Weights of a small mixture-of-experts language model, trained from scratch on English Wikipedia: 96 SwiGLU neurons an expert.
Below are experts of layer 4 (counted from 0) of a mixture-of-experts language model. Rows are named router (the router's row for the expert), gate (a neuron's input weights, with its number), up (a neuron's input weights, with its number) and show model dimensions 0-191. Each number is 128 + 32 x the weight over its row's rms, rounded and kept within 0 to 255. Numbers have three digits each.
Before each expert's rows: "gets" lists some tokens that make up at least twice as much of what it gets as of all text. This comes from a sample of Wikipedia text that the model never trained on. Tokens count by the router's weight.

# expert 0
gets: "\n", "\n\n", ".", ").", "s.", "\"."
router:110170115103126113054134126089109040157095150123089197166079157054101085166179188071127154156136165145149079140078126153125116082176160134154167122108140128119135173130173133137145150125125099121100128145129189208109136109106119151132099133095157167130132179087137104180134167110186126101113131086136075103144129087165103121099073105078114186140126190117099129074102080135098110087087134107135097102179145141121129091174114114125082156135141162042076111124166108111108095111115141150155146105086144131154121128162152109068108150140126132143160157098110054094119124091111165186
gate1:108094123143132079104097060139134119059112088122146134153093170146076099063141118144134190094122126125135148085127133104144123085145165104121152146070147140133098110092111129142171123085083144151101141172069159143108091141130181170138074069148156146151141183155128144188100160157121103126124142149151103171161131176139160111109160145112103053103098111116159100116231070119141128155133187136155125110170127134150085139115170116052160193146053176168082120160128130124177126139150106099160112106138085098113116165139072128142120095108141132107116146100166069051102137062157124163
up1:152107154139075131114140122072094132139122154168072194171065153139144120118118205091167090072133125116164133141110143095073129095196082160132129150093145162117110161145191131124103155079106154147176125176109137110103115151136183151153122126119155094153100090135119062169111152159109108131165113142204109065162170119129140086057086166109130159116092132123122137125108144109184118156116139134154134121140143147148097175142132075155093174179077121124142147132112171129157178234065122168104117066184104207124119156137096115071110131092133146090080126137118089137114121101094137145
gate2:149144088088094104104119093117088110108098089089147116129129157126047111065140135137152163152088124067140122160114121156070069076185108146139110083157114098089118171134121128084153116147113147061132131162118082140147159145137083093136128158149128247115097155130122090113096112167161134121136136154140160119086198183159130115126085143155109084110084121128162202152083106134126145125122123102115151129110154165131135075083112093220085128102164140097025085076135083131163158131123147138121104139132156197122124144148190070161162131090113153162128140097134096146083143132132148115
up2:084118156150147164146162143149147153101155176113143075115160110091239107151102111129072126131150105164109122051179137186099161179083138121105095123073123114133176161112089147171097127132136089180135116099109107087141134069095146111089216112120125090157132096151128090154151167088128117143127156112100157123117044064105145168090144061099108099174172124128117125126101154102124105138125106152171097134140091099155118155124150135058184115167107177127116180161116137160097141095165120095158158162144068072117151106063100180100148108140171111104101114160116143099112092147122142075
gate3:094138156160136153101089125118109121091093139102107135153083135060117069125120171083136140097146113139115136116102166170165132107188120160124150119178155172180106211144170145092109148120067162092091050133142135174148141086107180121146121079139125122125119114112114027115032129195136110119162132103159116075105065180078126137131123142153122089150136125131128145107146120153136130137105138127142093115174118118124077031171151125110112197155108145135155133129106133064142079129165058134181153098102105145115115105142134184131128102068111140130148144129115048101165089108134107169
up3:119123113185121122152081116089069136074109123174086102100085182099115085136137126097102146135140131184148083107127088141135055089150133113177113120143150179192099182074170117149093165115096173133107059139135115194122135142134157132133131041169138129093100118167134055137107176141181136105121103106094088085095076167137109087117091128093151129119122149083117139157070106107170113129130175155108144063153167122107058106157122106104112156157103146117115090087133157095142100129132119128189141096150140219099108089124112140120155138084077137137160171143127067069169118121089146135
gate4:187153088137119138147098119113106098076083134111163096171080138121178111117194106172132107161096121103099142160090114104144126165133150111106089180163121114130117149126082101134190144158125077088111174152147108084142139146134068074074177103100127111087146136146140148100194155183140149133219162109082094163146153128131101080208083119123134094091093122130113078175163123066121099177123150154091144083067105121153111159126145132150115124178171129137047119131112148146124105123233136161118061159135148084154173138116086118134133098120152140125128139146183177083129103116149147105
up4:113141102170141131152101132124179088134149060090173139121105128142127161067147111119090134153100166129131121204198091078162066163069153095130133169146128063123120117124109121138171126226147070187135163102171152075172161187167107063137154122119155136155142071186138110157203153109160163131163109164084129151155146108126143072167129124123124168118167121129126151142069074124089086154175136154080138169125124126099112192103160139121132076168159121134123141115137095151158139096138180097101135126167167110153114156144057061126142162143144160105121112153108169131147129156099126102
gate5:222085097100104135114122156094152143148113114108120122181155075090132132112115095116151114147199114105113175116164097118180125141099122107157113088202135100084125098097076168119118097113106121102102170092175136121115076148083092110106120125144146123156134171117114164077165120155164169118148193113096140126142102165118114113144098127132098140166150094200125112115098107107095057098150172164157103150068142166114117034112163131134127084073068130138082120096147104146131107107220156115111163129120135077074043122085101092082117109082127099120147083146151122133081115127197123119
up5:117163199138108142177157129139077148134129136072163095124148098113145139136094106133096126170149102067101176076126141164107129179118101186117146043082128071089126139135198127114135098139098119146060108123151105109166157077089141097166099105184084157188092181129145146110164091170140133119157082132130164125132130170107160086137043138154113114169144145159109136144181153178073144121092041160103110130134171077087164097124129078106121108162144102115038071161119067118079176144153148108140108157123125127144125096099142151130128122128136101171135116136139092194095141126120154137
gate6:154077127093112101111156095165123082156159139160157091180117151187160122116117131100138179135154204067132100156069142127117140197152075119132165107100108137136128078138124095157135111143165135182154111096133104105144107115177102114158139068124069136116111184168115130085119146086132089203082169155127177159085155111109123180096134082178147095126085124126176100100142109190101098137158106105106146180132095124140081080154126155135163155182158086083144113121074128129108067145133114162096161122079108101163126128121128115072177133154057119067138120129143141164123169130070098204
up6:089135156154138105131123109147130160112163094090111156096210095112103108120135086133134133113143149167135153091180172143146133126142160116141143076151146148084099144170143160092185114143047136051080176131124120146084124103117174172136125126103181094140101086090125169170183094118128105076152091129127105133165160178122110117136095151155077120079118103168175113120163138136126146119120176128162109102147196131170098213144165129150127156108109166154134153146166172051157178177148132077137120113140160151115164147110124075228133113077193130146118084111113095114182101116198118129
gate7:115144106211138111056153117122170196154135142163121118120157139124106140139147072115098147160097145144107139177037150137141154136113079165109150080050087087128084112139142132192141118134177156110148116086135176060099129125136160184138095162176104102114128141186133118141164140138108107106144212151143130135186096132167114130095209148151106094106089148123118131158138136157145121170123093107145110136122067116159143161167082167151163169119147146110109219149117137127111150159120089095100133102094110113119102126109176082129121155059124076105156105206134123192107168150108150078
up7:132166122160160138095123082115138166137146129130119109140183084068079174144135075086106126131196153133144136108079162137115132148177107093115164147061139106189067165121062195197164119103160109139164118133136154114113083141128168159176147086106079109093144186159105114168160136111166049079078162117129113162075120125171183141134178172111141127152147139119112171124177160142169155148083138116120049096129084091141099111166118133125157147127115124147130157105110198109123092167121073134107145128097132112158135089094187111090133135079089109124149096137132067128132167156103066094
gate8:150087102163098107122175147079121188101099102075109162151130166168140070069112096133197126129100133103114088132128136162114096112111127066130093110126153116079143123178143173060115126176111125127118184128183101115099140165155122087123126139112145113111149179175095051178037112192092085134089163080194169086131120163135093136126105113125112135127094122180200119056067093103132114141119119079161162130131133087147103161127114126090121133102109112115102112145104126077150132139119135089080112150144112143093077097124118121139135179096103079145080090103173095183124087089151169167
up8:153101110058134143125151115132106129107128152139163096106114104076103151174175125186205101187139104130121074121183121105086172091143111075142160131130156149185154073179087173152114146096101159144106133142161097154188099122104077128136090095042146138077149146146163079187044167160074118117100099135117138082145104080118057142116106111150135150177129166165125110085134172105146154121152148115151138141122133065108058182127148091185058106100147133087089097112116144162126156121154129147131140136136095178138101103132085152111087124093171149162093079159090126129127148129117170127